config.toml
d_model = 128
d_shared_expert = 64
activation = "relu"
vocab_size = 8192
norm = "rmsnorm"
optimizer = "ademamix"
grad_clip = 2.0
train_tokens = 675000000
steps = 5150
dataset = "wikipedia_en"
Below are experts of layer 13 (counted from 0) of a mixture-of-experts language model. Rows are named router (the router's row for the expert), up (a neuron's input weights, with its number), down (a neuron's output weights, with its number) and show model dimensions 0-127. Each number is 500 + 50 x the weight over its row's rms, rounded and kept within 0 to 999. Numbers have three digits each.
After each expert's rows: "raises" lists some tokens whose logits its average output raises strongly, later layers aside; "comes before" lists some tokens at least twice as common just after its tokens as in all text. This comes from a sample of Wikipedia text that the model never trained on. Tokens count by the router's weight.

# expert 36
router:559504525480470511578573473588451485529400553491460488532487432438515591484463486566509449522477507567489511501538611525527410552529520510536503536517556438505463432518476523483448462458524461525529516547580430490504433536482516449647505567533555441560566539541569563568457415513557538484520560534536408465524588558477565566481514477571510403465382446557575560493583497472472537531502
up0:393534523485514580525522507446535555531548397612463510371511429532553536501540563459479468581470396523491487513417485429496594476542530589493416437528430460500506466486494458579477493437471508504527504475392475459500531459504539516538401507609534531475485482507551526569581548536536489415505564525500499467550497467470507568493607455491517486401479470453515384546496564486458449496561
down0:576478509392534503389540474483496488540536488488539580445422508428540588531476609469579482519496538464493459454527558562557502456555397457465378503470481543520498520500619425377514470501527544456571466520440521502578487458397576495518531484459556511590474542553489538394479559413529529474506495464508471509577555530485520525527530499496508371467534462444476536532484462464439491514565
up1:465562451500492488496560576523481447474506502487557579510545466478580584460475498576523613516520468518504455488541510501499535583402513478530538482525516432420509464509479517518487441565559625394539529483595568495511438563487524467579566573505466428512574457497529402427539471558493431452432615548517499442565463485591576379457567484561476483482530475527516469497490469524504550591501
down1:360426476562575588363460483509463484486496518504532593552545555410486504536437465445549505522491488555482546493570583589525460556414463488537481547547508481493492559483566486482572590490538536547408501528440495472527446445418451431444433500501449505432421509438484497518464538456463453506506555510480490622443533495476512527464526439491433509548506486508564573539529436579440514441588
up2:602484518430530447455453546511456534582482436465435508523413500470590435600416467509468477527515521494413496536511604518505432540552447601439468486538488482526502482663455455437488479461399514523425518448517428531514553476457453499465547513519540498453508483527443563520432427549488496483494463385500473630480559604507506457586517433430506457500480474509518520463517516468475566438523
down2:432484463426566456481565507495596552450513533535520541598669477604372480538559508430501426487535514504481473505523495543460522520517486504552471490540473528484483459418470516551480478565528558543497489533516578505436477470579509487467410428506474570464600452471485487416470588454442375427516509511401546580468405445490488469501470487478495482478568549492513583548492498505523506451578
raises: "\n", "\n\n", ":", "outs", "vert", "du"
comes before: "|", "-", "=", "The", "In", " -"

# expert 155
router:393515438490547583578475431510624504471498561454424494423532490426539494525464405501377530463536474480445468569549442433609490483518474548410413483581371511476489547535466574522522505495523510450522532493529526460507478439462567577472508485531485513514539520445426543508477569461463523510422476538463494539455546499534530508525570449597549394500513554499514494558454544428520398490452
up0:450526496539539501536487484551455519447494481502462497465476526492441524506427478568464498490497472484510569488568441470400519522494603458521472584525437433598505489400399402566509396496396457515478515514568469445487510540528480480552581605465522519489459541523495452430403592488482473520445566544536607455530413501530432425610509466480500519560434472544446540603461472578481543507516
down0:358581384490544451485520476453501588520493479426504566518521544417561464507586514513469450487512555609468523557400532525580508518467541491532394544540430572562538501509516446622484441505548455472535476555452467518561591561448580444530450538541513545537458480476542544544525478499483460439429497528514464487510547569434427530539452433459470469449434434504425446503501509561492515498426
up1:444530448504543406492551481487502503567520492500519488486568336513524492523450520463566458358435465527533502522568477478484540532498494423433470501504489489528528511451497473498526612479487599551463547558461569488623402517518554517521553555503561539557539553508400390521530563522513561520419544451543532567581476422482473500527489463497507548543439544469472515453565456560483627480460
down1:465559586475490493498496449530519583498401560544478459539486459474466433561466453585451488581503505532454524590534457484501492486462514502550473533460465548519539510398511443582504440613507474488456483493510537412528511501522583469536550493617494566494464443512561533525563544573457468468579380529459481479502480501466530480530511474440512439523612453518465434577511552482333447503377
up2:496539554523521483486455449441495487471501470450533433465470551431527518499473508481540524483595388490431560463480437534539554514544493438464524465520529483588506460484502495527521410508586642451641551488470504433545523508446508457491602588583487513449547440582555540474511434442486543493440499503385468540352561477487436508552495513518518559455493451568544414543482528480578511463443
down2:429466497532514481594453492385471530464596493457443565447546498394545473615527509431443457500435559431609385435452539506503467446517517449431504547473390497516515461530565607540550526457493523553502485497445588465521560501373513531523533554463477517467479507482474452540574556533446502497479469552516534494538471566614488479493568447523508496502389498455548577477535530482529466474516
raises: " there", " during", " between", " as", "ione"
comes before: "\"", " of", "'", " and", "s", " ("

# expert 219
router:546593515506554568528456542472528497506546601517487522545466503454419512573470589496563426543516575494516566497571553418534546572464548477449527559433523511557542449497566465526474544425539550513444550488560536553440523562459434470464528526576499508410575534546543571415494529436479549511547507530467528464544495587434519494414528590598525491395519492424462515536438401545458445510564
up0:473539483545507399507476529539566471566419470434497430554444507478547435444494506531433401434510441506578532531537496435563505507487460544491388546585398528521410514527529542501555508573459506517529448478506511484574551609550491511491498448510507501513431536467466450556494485598425463513582528494444548506493510399385558495471405538515510468470453472531530556475537545521603364557510
down0:555502456491596484508569510446618413430498513565576468513503508544495450561431529435391375509460498537574443513518555411488541544559563457472572510503516480502527427459552525451467458448510528548519461534529582493425396494414484452489435522486464572510614489515476565495581569464513500481476482534532512403522514538511449344509589541489528485479551504408467517501527500473508510538496
up1:536504495405503503553459502522527487508450495446479418529357559508529529520442505488517470395441563439558496447559511488480579457507503611477502492424562477487433507432562483484531606518467547461501484456554572504563496524482502618466644481469422485447471448596462471487508537540564500550406462485498534437513451458498342458517509535532499545503385535509481477487521571443496475508543
down1:421434495446491647474481584508457503417452507515501466535453525543560418489531535524451435489510427530588458487425563420581406509495474504603531533549515523496506480484577550582424534540497488563511527447484518519495475407517459482599489498414533441470465551444594538516529504585528587507515440482495528453510442501482492486610563544472525481571449534450477405493538452544397453450514
up2:480523476541566511596568475580518466526529523479424450465599516451507498506660497500467512427454503503482554562581512448522490489408535537469422403563463458498556550443547507529465437472510488445499511487459482460546457497502515401523501491503481566502490491424390437592436585421465516421460506511526520397474539476526530512546470472475466555552460449440504378491382578546494450502452
down2:446365503444394558526488530536511375513517379519514397478452463462594573549564428560517643495442467513540553550489503426430506515565469532467468474509445561477499511496491535501545503450537514489574517474500433517516447512545489454503466506463468450559460497466538453512474485469501526512429480534502472518542490576443508507476471388544523551495574534501603480406553512601546582570425
raises: "=", "\n\n", "\n", "yd", "ue", "ides"
comes before: "=", "\n\n", "\n", " who", "nt", "ti"

# expert 230
router:390411481483492568546585490535555517468456558433461536538588410489555544570520434534520525512538646502592564494532475476495451475571455485467535550631466428453520439497477447557588532486464485593557553466512451501542455463463526537570430429589528532466501476497507485541574495566483442501561517581489545478516487424495507478481418433618538441506472493483495532518533452487502464485423
up0:496460568491415547497372517516544477583476499477527509498458560456445458543470471485507543363524477542530453490422394500508474548431487508539479466495539469598439479535420558543483400584567480513548554509485548477521507523513484548451462591487637451492498574476514511531542502461539476536634511550419552581478568570489451500551516455531402480450483564501473547456456492609519488535540
down0:349437476436491604509471505462623546433428458499478507488515557477537445472485543556463436492493546539447393477536528467568536493435428494442489515563507612525567544522455491507529514515526486529525507444539512498547534476446469575534526482512568502508555548508526545521491518472358640523445530498453411512538506524543472441512535481467475480425558493491537519448467396458485458503656
up1:485416515502516503501479524538462486493401452527501491480520525438471523510566553468569462503483502534494506580416475544474466558622551438648449451525526447504527514570411459504517534618519475502538622563527519493456469559531511471546557490526562500469543449468526450484512491580541451522491397487415514606476484468563436409441531496478476489431444488403530464545405452483569452414429
down1:523461545544620616493518514553638535515510548489462619487497594488612503519488526469476460543385468503444498463443491425502485548451479455516552375523525536504534438458532564532442430527460503564448513560568446416419586469545496488484508456500520475475491498449485478513437523495438497463459536562493531489419486553490529517466581420518431518567512445457506478437519424543476574484604
up2:432419469539357498517559531417423521497492533519577488567486472534434572435522527494532614557445471491528455502533452501561497349507491581528453440451569456576576520479465465525550505618458582529477581551423502531513540488457499551532514454439521528466528512492491425502475529524527521498507547497504421522560537475542513482589522406434475442442582431464551534401530473496522465547481
down2:465514591574532458462419451632521475523542526451522475581496612438453531573367500462515498497508562499519431509452597406563481526531463522521504414468443547525464490456603517418496498486477466524411509507542498468592436541548467543552524431558468491404518503412501467506450464434500511465521489501511594524421515481444536512502551501452462502544435507501516595480497500610533452445580
raises: "kins", "ño", "pan", "ire", "ats", "ija"
comes before: " of", "s", " to", "on", "ma", "m"

# expert 197
router:428446481560553504495514448439538565489450592501499545496513471482520538489517510554564512495549510525535472621408500462468511436600418432535439519507431551512547508515538529621580558440411477485447525511437473450403527610435527522439403483516533395465424553436436508533500481516427472487549464522518414531534476547519504450488536501486530481575532436543434578570522577521461406483506
up0:465481435485572513533489538448504531620480559435583487473454484496511518465516558569500494512419466340468464425471483470543441534577563541413604570495461541585496466520453513545489626443440465532420561527547514580519507488458449505604506405557469526444501524446466570433441445440483446446499515569483471506604514561543509488527549425562530457439463492511467448496533468506482507476517
down0:589467555472564467441568485443443560512417534493521514481549528509506596484465500492475507482551517380550446520506557538449459431455490512452525393367547410550499522515421479608475549496440478491506427579549552522568568519511538404390430644492472484499471499525492509485471533524472547564538486519465576563506541414485519529477524450501479509556474511482528519409560465521556464512602
up1:524552562509492457527567430486421522506517588521510540529504573460351483572450532424417588489527473554524471510461501530495479554501518609476480469410528487474477506396478437548515526373469584509503457542418415554475496572458432460538447571561514557470506488537573480472493567516455562565495513541541456498383534527524498485570459599568480548494538573488405511480513546520544555480472
down1:623513437446447453438567527526462548505564437469518559554451503622447541511571510551504504465583468544542539533608527491552464551518447483519538517491514514431588453447585455536476484541482573455479448561445459483493442512521462492480601501566443518372463509574427459581587481482525439522471535477531469535559422444454552426437507523505509467473536529457433473395476539559451508548450
up2:523530526479504471490406491529507494582375526507500496468472481540485461499610412515561483509521521621452480507516516367534484473523520485506501558435484497516430537624507501535483517581576501340542492411539456505418534493425538473492482486531452466465496432577483416546535434575553510566498445461490448490544589544535519472506424642543543535517487495509494542546489487465571526573467
down2:531512623583483551427443451503425449518452598546470559562423464501535493437483474386473518520437486536538521507501430511475637557473526592503492560477506536492536359533567491449529550488539540541446543523459477492408430484516486524573466473456509529443554520567446514448549451487472541598536507430405507493438504502564474478489427431548586479495514442597471476552509476505517437442485
raises: "Sw", " beat", "dom", "rist"
comes before: " –", " -", " for", " to", " of", " at"

# expert 240
router:492469520469581575446538515586456519441410452510510434490555507425468463590538533423587466597532394587469531433612552551571474419488519486576476477501427434490475472518552446482478479526484566510485479649519415492497388534493520454507497568516589489546437585493524545487503531508493492512589456477550492512551494522534511435568456431538534471521455528495536603532506465495446562535494
up0:479490539480524487428443466474410462585562550527474443515487544505538495469545521520548549460445586499590505529489523449496480503494515498545476575483516490508515534462430486434517492499496502522469409508473419446504529520546571489487487504475453560572567484442514452627505516469583562514478489572485683590312550578549490431514475547555534508509564588477418547490432465513544474539553
down0:434428436484515604518445532429581477396513573543442510491551428522431557536491521462387538568555533520432526511574513506512521548552424495545499552616547540603507498475528538454539485568404461541422514474469495488483509470472555539505466552561457370451501534462493583463473529534464508505588446514475501471524486472395450516456537496506523515466443454463360467461479564570571523511496
up1:496461628538495508485507491448456503517628545512518538535526541469440499503553501391506457464524527461536495381456520431500453471557519527561524562479505535514473482566524494505437666394485532565576485448549515453450459470460469447514476476415560494537443495470502530552475600520454548494456452482452474512499474495374498525506490534487408532572508609590413522464588589502493511434497
down1:477558514490480536504527468456475503472524510493485536441462427527501506438439494547389569564478580469493510552502465479571518494507501581510534492447549501451469544527539566414532535505502410423505466510455513409554581521406572451541563501496452451545351544539407550510516412490529533555543533514550550478599543488484446545564587598494446483477393578505506427405409466512547492473450
up2:474452539522500438481512439485526464460486586450538454481512431464556419513502521622452479533506492512646500423548568531511498523483528505537526578459455483497388504552550457488457438397409533526479548508578471526409557515478455521614491571499546525482463530442446516498456640481486458402520487564516481449416516552500467563587553475482531416496519583504482492505459521477589517409478
down2:467459544521468512469474446475392594552523536557439549522544506654469475458481449541489435529440551516483494567562430548500526503555526451576482504409442440545572543473495620461528437493520409507475500476420564417542503530493454498534553483392538571470448476426461520458540447480516507504542571505493555512494460520442483475510435539546591455608470516453466567469476461542580413430539
raises: "red", "rea", "CS", "wide", "ult", "arth"
comes before: "|", "-", "=", " also", "2", "3"

# expert 12
router:443509472563516421462462545497460537570452507523418490473492489563458447450504528482539496560500521498583455575446510436469459427547463489544458607517502536403534465598531462638650550504490526596410502482451528469513544533446524548448448467564509484535549551520406547586522478509543492487481411527499427477454543527503449409547543406501575440505547474450501573445538456522546461463480
up0:465456457453454513440574520436480525572511639504502426475568484519468582517552522419485515491537619478501459464589561529422450491431423555550489526451478451438467432521448533498502622538494449532468443498445547424542458464456565439558471485404582469576460527541541509512409491473537503479482498494545425505503571511491461549464458462547503521360558470521399515528503503469584478541474
down0:549479491509442558491508543476583376469494509473517481565574491497452551546410511475415577520462423532464527484566500535496514410478459542590536576490516495512485474501524576408477513549527457604510400510497542449423555412467513491503510510429449441510436415497604502521482498456452579422522581563458474465427525563484487589485500404532571532492447611467553482479542504574496493420528
up1:468566460536477531461544516410532537513361571464446504466460467413480479467583394473543462524486515549494578476544560446491484513491515474480509507467525489459514472448432507533546581546478457581451535456401556598567527502510417517505504509448413531477598483569440513551513485525418502523538417480430512551629507541544562540516524456408451504528446502439545485441492490501503548646438
down1:508496538496472519500569487573486511571548545578547508451502507499456578522475498452416487623376505423386488569553551439476472520547418537456558464555443496443441513556515578526545460539483508551534458534443524610485500567557461468507471476417495505572435454465547468447534488476415551539469510469521529518544480555554627511482522470491495472339481516484398494483466474439523516422553
up2:493488493424484560529500531430609446490515434391582438454489529465455484490581457445554564474435576495474439441532484500524476486441563557450501550463560543504498465531601555492523587479575489570483421554515566459507461451503514476529430594428481495509557496466480497573538513524527489452501482502543503495480476584511541453463644482604418534415547510570559445480484542541475424422408
down2:528546451430526498560530568483569476490470447521595382465507436507496622521481461536420503454524515472494468478471545470486459478518508475467516545464539470464524532417669562555505473509448418572461439483541586500472458531521482451531468502427517489500484426495488459561547533566490539450638519591486532438534497445418475641418519517549434476475457541576536515477558537475428468457521
raises: "able", "ne", "ar", "am", "ments", "ine"
comes before: "/", " (", ".", " m", " and", "  "

# expert 7
router:514443520441548570391513548531530597489445465467483566492575587485463491560473482472570504492556518517469499386448496435451529504452478495491504447454426514503530618509516505474505517527537545462386508598455532478469407553511485498429513451593558450518520515441535471489592500466491426480453487500431546481460580461507507534440543569533504517395577613559499537490450576455581443415436
up0:441496418475497503528436572621481502538491490532488493524548559514517491492556436476490464604509486429536655453418433516615513504610520448498554556463523548517403519444472524483464563468376466499505489487494482544483532522562542548560458559495551591528469558461557473532508550579548530427480575506468558525538553557542473426460506583507437519501504460427477462466591450469538449567447
down0:547490533488479435548516485608469539493487487535520447513420466539445540483534490464518421535588520493536473470507495478419569422502434420571521481543512442498524475465476536430506656448534395562458472515522561484567540517470441399513559563548446488388536480497454518492482528483554485514446540445568569544402578474524581452440501492542449590554545611466565410487537434472516521517506
up1:512535431607547522483370550489486518426592542509502511586428479446522513559530478511519406447537476529523546462477497500524556484549519427523528485419468487532498500502449352491596502423589566493497564482593506540509580428494615563476551519551451474442488532474404577531574594559452522538474499558420512511463507589544566492511476448494487508514533457575530523553487528449506436466501
down1:533524513454557445523493503499558534396646494456511463551548515489430565449489505573550492485487533452611513467463481524547517483495569436536516599493514438458465500517585447476505462520546466362494459497502519511414478526509460620469583494559431494597457535577493549540449507413422450639449479496497448508524479516494429478512456479487413461585521481531500451611465492470446505500453
up2:460473381515545520507516566388468494520460516552520491499502475477446563486496466578519568481525428529625548555498398502472484525441554490533500509544497495561503497438531575445450562564509521463470470421476484477565440488609382525497430407470534529545546521503540458507515530456567452541481462549381502507446544498434515476486523566541477524539476455549659451554554466423616516489477
down2:596516475522394478474543469483433480477548471595595541537518543543547472594510513484399510428459465629453465569559552561477548482576460487595450496473425427562433470557513525399492567513517463461540479468422541508595567471510498514446565460519453472501367449429539585494493469495498501544540544450529484429477518468569527522535470459475487546547469523521422533397524497458501505544547
raises: "\n", "so", "des", "ovo", "ids", "lim"
comes before: "\n", ":", "\n\n", " Peak", " Ref", " Chart"

# expert 45
router:436429474509546492594583488524548477542495542401461502448511485402458564539485490498571514474518546542556449582462580446480495453572466482506581556535457517549531495574597466579481634454453519546520536517481559461535477537510496475458487470521546557470508554480545535611455461518454472477576521542523447520610568511537479404424501516526552463487525486471387523409602427534474449559444
up0:452495501564607445486494515526602556390524474509506494555569510475454517504382501523467458440438471434496556490461482460538623403500496540519466592496478537476523563449486510523498539413409506534563435404560500455515435591496506491603434554439518558479427502545543504528574425511474522431468445451584574518522496546436577589493519473489468549424532535565535565509520482506537467546481
down0:560455539536422451559502553482527499471562440530499535455485445508485471528437439466426493490508517464483482525635459520588556467522512557558513484449605534647583490383500387408540427466570478529493540483573473484468566448500557467553571486487488474451433514527420476422477482452571412463514466568564479508436544473438472427512532596532513528530540543502473425496503511511530483548422
up1:502567490516436554506438402449507495452641474548412529570466507521537475461511485452428446521497504500462522541508482477551500562517468513542434434482527529589470541508498554460518485516451484581483356497497522478475575494516502434428529458504529439524506456484484560538569478502371450484632431481511476518500499429574458451585526508463590532521526445521483433537550513572330478439473
down1:531416516477484476528476363407414476432518513477524438485470499559529573421630476507515571535492489589549473545452515487531457512545520485533572545530423481474555544511472549473469454571535527466571426594578488423530428486521475545485495474587492531584482442485473500459460535490437468441496468388585525475500503528555376462478469568514602466472583554467483527530439504568499521421491
up2:497471544561513500483428428510483430466480486511442490517471415479444503549416499465542600473357540364405348514426497489484526546533454567413485540446410492498513511478502518503429504564547523429418565481539573517472475521528585520562459455537548525472417533537571498495449539585578501497529520505524490463565476567532477470533483552485464561559565406501530501527464406505459503492467
down2:547553448504453504496449506558558476446559354530493579454508474534469519525585496525522490433537423416538502490489494438506459527581519413472466526532422545568554532473445495531574465451553495505525565477566493461362521415495409550489506576530488577579536542504499558507425511503529508535471566434508475493577466451472492377460538555472493467550593585533480431442399448470546548516502
raises: "sen", "top", "Art", "place", "side"
comes before: " (", " |", ",", ";", "o", "er"

# expert 5
router:410587515480443515490567434509570549412473483540428453456489486494504387558401469469413520473487537490395558584528564496518502502427597492465452518620493557543484563555505570501525477498537497476544482402509508463583463498446398546406515453446498561485463514535563551548454506543431520444493563525497440519528520438438456463590491446478477542489571492445486431466553451563498499504411
up0:491514526511440571518484543520466500568545401622484436527526593514454486561504516477525526395449477461489467484511542547541405513503463604437543529515533513486484556494491411474464521466560506495539570478484460406544616479523468492472462577514584574593602509535473619549499463472464520497494538624512448492503495555430467482525562461430524473504434527535519559505579442574446616500493
down0:421520385490462495497537500584565535535429466480482520474609400543410477477449490576561426579588459453524441456473549489505508481482530510533541490503592445409483432595521502469516497489484531615486501561526419501555497502487528476467420506558599547505530518507487472449547533567513429519484411518544457520525439520436481591455606506573422536512474483487477481463525393490602488437492
up1:554529637392477515464477517542467486462485378563462488511482505518544501534519491558451499480440495437498553553445445524486447560495568476591481519522445497493502472521551506464486528604552484374626554439526625461508480472455529502515437499501514619522554474444432442531463460513466487513474430509522530429415559513464511511475487550531540500592481514387568607490435504484543467575544
down1:400567440493552548480548469538555472562542577500505455491546472468478499500492537579449536555593524471512549492525571468469504478567437432513529534435486492464532456417519553551519549504403496537419539443540468437544505516445499522398445498550392590390517555519409525534453580512457469453520453550518498481524518510520511360346555443513535523519434510534509533544559449533429561508462
up2:432521534446484474462532511489539566541528490505411504561452541566547552468550527469407419487522445528473469454554458522462496576407500395559478506514529505394442397536461471590577607455496480478446510549491511546436532478458453595474523555502484584439432509518494496553541629509527516471564460563482434493560375491468411550497539439550474499473461444570557465521580520466532492450473
down2:455633467430503503562549526514550485503543496472541415595560540491494456485586530381527485471565492551448486482447548476475454536525525533479445448475495558520419500531528558419454425531527516527560441446401483521475405491500490526517553562511484559488479487447551457498534443553555515515483511504619391548486562523517388503479483478505500529413520485483517551608455490528436417365583
raises: "d", "-", "="
comes before: ",", " |", " Town", " (", " City", "'"

# expert 174
router:484520462368463454492469482612507557587501568465520514591513473440472502538403544550525486590498567497514510522540407434505464444507487454504503454487435450470552416502505494584523539396512476528501425527491462486461457524558544504561607482553571509530570423539501554453612416466504559507483502574467498516472356480432511566555456478539495497495409467568441525497427429498499498539468
up0:498498435498474578592496483470469495592458472540508508457504482542469541429450510506533525477534476426497515505489506541461410464472444433430425519600514451462406514526521446494479527561519624436440481333524497557460501593488567491461460525526553617524444513537584481479600437550510542514421522492473484473487525493497408455476455533505437459520428627529434430465431504569490492454482
down0:477452438479477551556611487482505482440466520546475523526470523613531438563414608502503536551488527458460518520489479485445491500539448534480409458572438503463590454505578493605518512487525482540442472574561523492465517416449501557590505538515507572344444541461451563447493423540463478565553428541476591507498500484450496476447462511416448539461544491571482460532417523469405544565561
up1:482417508488462446474418553528506421431429401483571494523496480466545507405487517513533543535505521591558522439556468493497477481500538526662494440494520435530522391547518408548498503499469530516448479461512538586550474516497547509535636538470508429445557506405487430406502438499508518545579492520472495567527587434572496483467543540499500537451483546525459482617539537614559526457477
down1:620442476558508494581531536580602426481501533547537573470492460518525475557426467506446546334519584603508507486501541489502531423523453481507546488534446482514434506538490551470481542493416473504475559512421477458527481536470617501436556429545483462537482557504496580455496376468511530427534591560438478527573472513500476459489591461516525536449547439474495562514469545507506421400520
up2:461527426484500584534460489541512509505538468496481605461538490489489384440564573517491555427536538527442521428429503560527493559486544542597541540569522523547534426515563555507454529594488527525468532383536522545570459544482487455394525504607439466461489494517556480559589618478513528504426475576476565536451506526479539605433562448547509358552536507526477480514522460514450460503493
down2:500378467632553524534451509519471428592512451510445472475496486566515546524558503453477624512429434468512493487488447541463525507486568443380510479519529510532461510472458522495547449460438471500420486461560522551522504507497447492453502468517509414441375526601497552477492528496432443470520389485555521419517534533474529609537488525540575550515440504519579552464482494532537592456641
raises: " since", "ter", "ue", "ger", "ga"
comes before: " of", "s", "ment", "ing", "ion", "ed"

# expert 39
router:515488478502527512582472512543493539517424495505469494469532487566450479518450579502514545520544589497489451541532444504424525435578522506475552590525491530487519454547512516580540498547460421590420480500491464492598502549499465533375571502559488448519544628493482602527539473560561452538420480541531486396471514560553399371451518507499508398468501459536449477417475418483448539541399
up0:480528483658523500487483458488539481498462605492596502544461490521468469438488495532498433432477489512591467565433507476499500484486523467437499483525558469519530508601525516527489482503593469552576467461490520491477461505487469513527591512548532485555623615522589501436540474430442428428482515509521523484458418363548500480560550500593461503622479517464587452557474454426496551606490
down0:687502480546472536554551484488502508584520552543553492431442527546424457536537557411490532511504499588512493552541537475485474481479522446420537457479486476526521467572533441435528526487421446502450464478501501485480475483496603453474424539460470526520417507561520556564555461480463475566580407430471450497456461555456618540482479558495561461509566553529423436445488348546544517444501
up1:501494459580499603548578535489463553591538522583540521486487482505439480486584467571547410477471528498499471475482527530596534505502588472463503534389512512425467521453519501460418588539497559470441570511483456522504475446518477470439472497537500476486588475497480622470540480589420535543451404466484590518560466528591566476471669514480553480468592456484478503531453526439475467427527
down1:451463531646564457465481509468478459562462469503600512447499430473571534498482469494496492543440422544548496554530447496381506488529521502574524419432530500489510507507434552417480537598423501535473384570404570551493404507511527498540557539505519454544469461590445449493448532440493491506499528532514414485410540544522626460531442509458505555552526568474519494566516487527531521378455
up2:480572528548614487628464491483408485532493532447494587512478509535545495515558473520487496448327568575582486586491484407406497440471453483481495528514606481504532505460527437538485511538533595557522501455564512429503422563531502613552483485484476459514437503498518517456474534517450580508460523535487596479487444521436492428548471542523459479524496433544510561596503513550410442453459
down2:463486460537504450577500558481516446580549478494547439492536446467510581560549497577441553447509557541465525456583504419525495452541459419527409486452529399527633430526396423551523519570461497460584470577526518418599522549454475517454567571465422514546476440558538588503516484459494499497549512572403471483424476483511455555438489502473437531493539452503520563478531537577451438521469
raises: "l", "le", "ld", "ly", "leg", " club"
comes before: " is", " (", ",", " =", "s", " or"

# expert 82
router:418462518551528506493544519501510528378533496606488571501467434500577534452490503524419401518547487512559433546499487481507517526508431414538451503470488534435587538522555452553464546488395455514436459610575497489465458498479550465435406402440534507543519503550562494519457465555460516597517498498481489427419386560540477514522589508578491391478545533438484543452568466555504482519424
up0:568441486558395508440472453564458491539513503517533502513473578460466541507509528488579435431498562502571422538543529485516485546575470583560552491504451566544474502652525431497577547481482482420509516582544551448475481558511529421483465496572387536555463385439445509439525531546464500554531453386475491478447517474458478495476542538589452459493472507521552600384560464511476515465556
down0:503519469485531545504564510584437533469472555497499395518575419478491437477387630469543514455512588549494489513458496463504530515485553420611511670424561466546427490595499448577434502462412408542497517459507414453507538489516523503486488509501545565521486538495555554480520454512529490548580407504393547494502438507527401506510503422544499457546479482511458560489460541495537492457544
up1:524575539524551457482543481498401425460436451478541483532475388480488471409524360542574503519585494506519476542470566483440510439560495592470519459488511563510492550411480432521469553524468439432518510425551517538481435559541563482498453543481556484608459554567459541506480406543490501519576470488585511485563418377545510458503528498462558544458486473439574524504401544506448479583533
down1:455549531480385486506450560568526490434486514581489540574606515486437490561478468411522522489446501533494455493470417548500533531498498412475484415506540524499648490485515501599462377523616488506500498427571498404453530511595454532534461465569518503519479486460480478504488446443482476515450479540532509517488525411567627568444455489489465458570526443539510469493453558468437605547554
up2:472454531488464555557539522466405478527447509469533465516496635487556442396553478543471465414416472460555452574538495536468540473495523409494418455461591463480544505514529437505518526538491643438463537453467523411503471547490501577480471420473527447484451468423496458488475556499549531476527526512509467533544459476520522518530434388454578550565405396485566436480564522613475557478531
down2:521535499420527566522539468500518595490466500526526531449423467492514530454559480506397493556529545518469523420444530552465498480582480526433417474459513523426537523505537576355563561529424466449512534472564515438411575552415583462431542526451592452524495492492517487467476491443457486502524581499505456526457446497432491536603523510519584423528518608550558610443498410486544469545461
raises: "–", "-", "iding", " to", "  ", " –"
comes before: "–", " to", ",", ".", " –", " and"

# expert 23
router:504560477477481535559489479510452567421491466462416505569494447354482489519534470530479420531559498431522478540510480470432546423580470449430518479515472632415451416497525505540559527509363450499490500585496498492436484475466569437462559475481480497485445443599485484609530477491485449558507573545550549477513377502480467472426475503571552440515438536483485627471506500545484459522444
up0:421461441589482514509477572477459483563470569524460567526571538512381558551533544524454560428500484495565510452515569468493525446372540558429524516550489453489428417411409562504474545500503504427543587470501561411521495501425529525513399528514482527456490537467472516532499529532558506516427578557498469514526504492369527427488399564466476434509497569557563488519521469595532505425534
down0:564498499549419577469569472445562404475501541504422482462561552492480481477514524485507430476457488504482555398442468427424521484394511544483425511524621544452470505490489581493501541478445406551485567622532471551420465499556538472496488522511502514527525503408547426495400507581453431533503426531534514522530452545493431541402482504530503448569512482476550632515464518615560509520524
up1:508581489443554491509463560515540487516593464508472520494568531469459420450461510496525468479488452425540526536510553468516429524493538547522477523525465444480589526553474556481541507447490499528490531497495497539550389484593380534560524476537425547524474494547504577485433656412441452483533457512474334506453512581470422521508472604497459458507573417495530532474450548474446474514361
down1:473437533456606453499561546529453516495461522550474565498467562569458380473497425528555548451541378506435559591563511547547469487561491566453434488485574536486456544491465490550475458440484556486562564456423455522481475503554475493463475520486539500552443498531431489438518511570614500496578436420453359542547539543502447540404574417584495513518447448551494523498511528515456427517480
up2:493516480509434516487543583539502429559509497491532438511523552500415416446525490470579475505530509480455502391598389467550470632422513472489530547458453508398497526549547564531504479522515455526534508527516531517423553454552455523512542352573456478516515399408452564503476458513414495490503474437558599503454527488585528447452574514510531438489473423585578512460473502457491439565512
down2:560577508380545518497473433514409655510591481530460582541474467559488615403446539498490573444543520533492592564502461533460466511440511535597452557431418463484429481614439445554544525582449502476492523569504469497541476501518493442402496447465429533499422489519428542591517521511505506497427423474454557476478520532496581482562519516479474464509430535474521503498489485490531462513545
raises: " draw", "#", "+", " ="
comes before: " to", "s", " for", " in", " of", " and"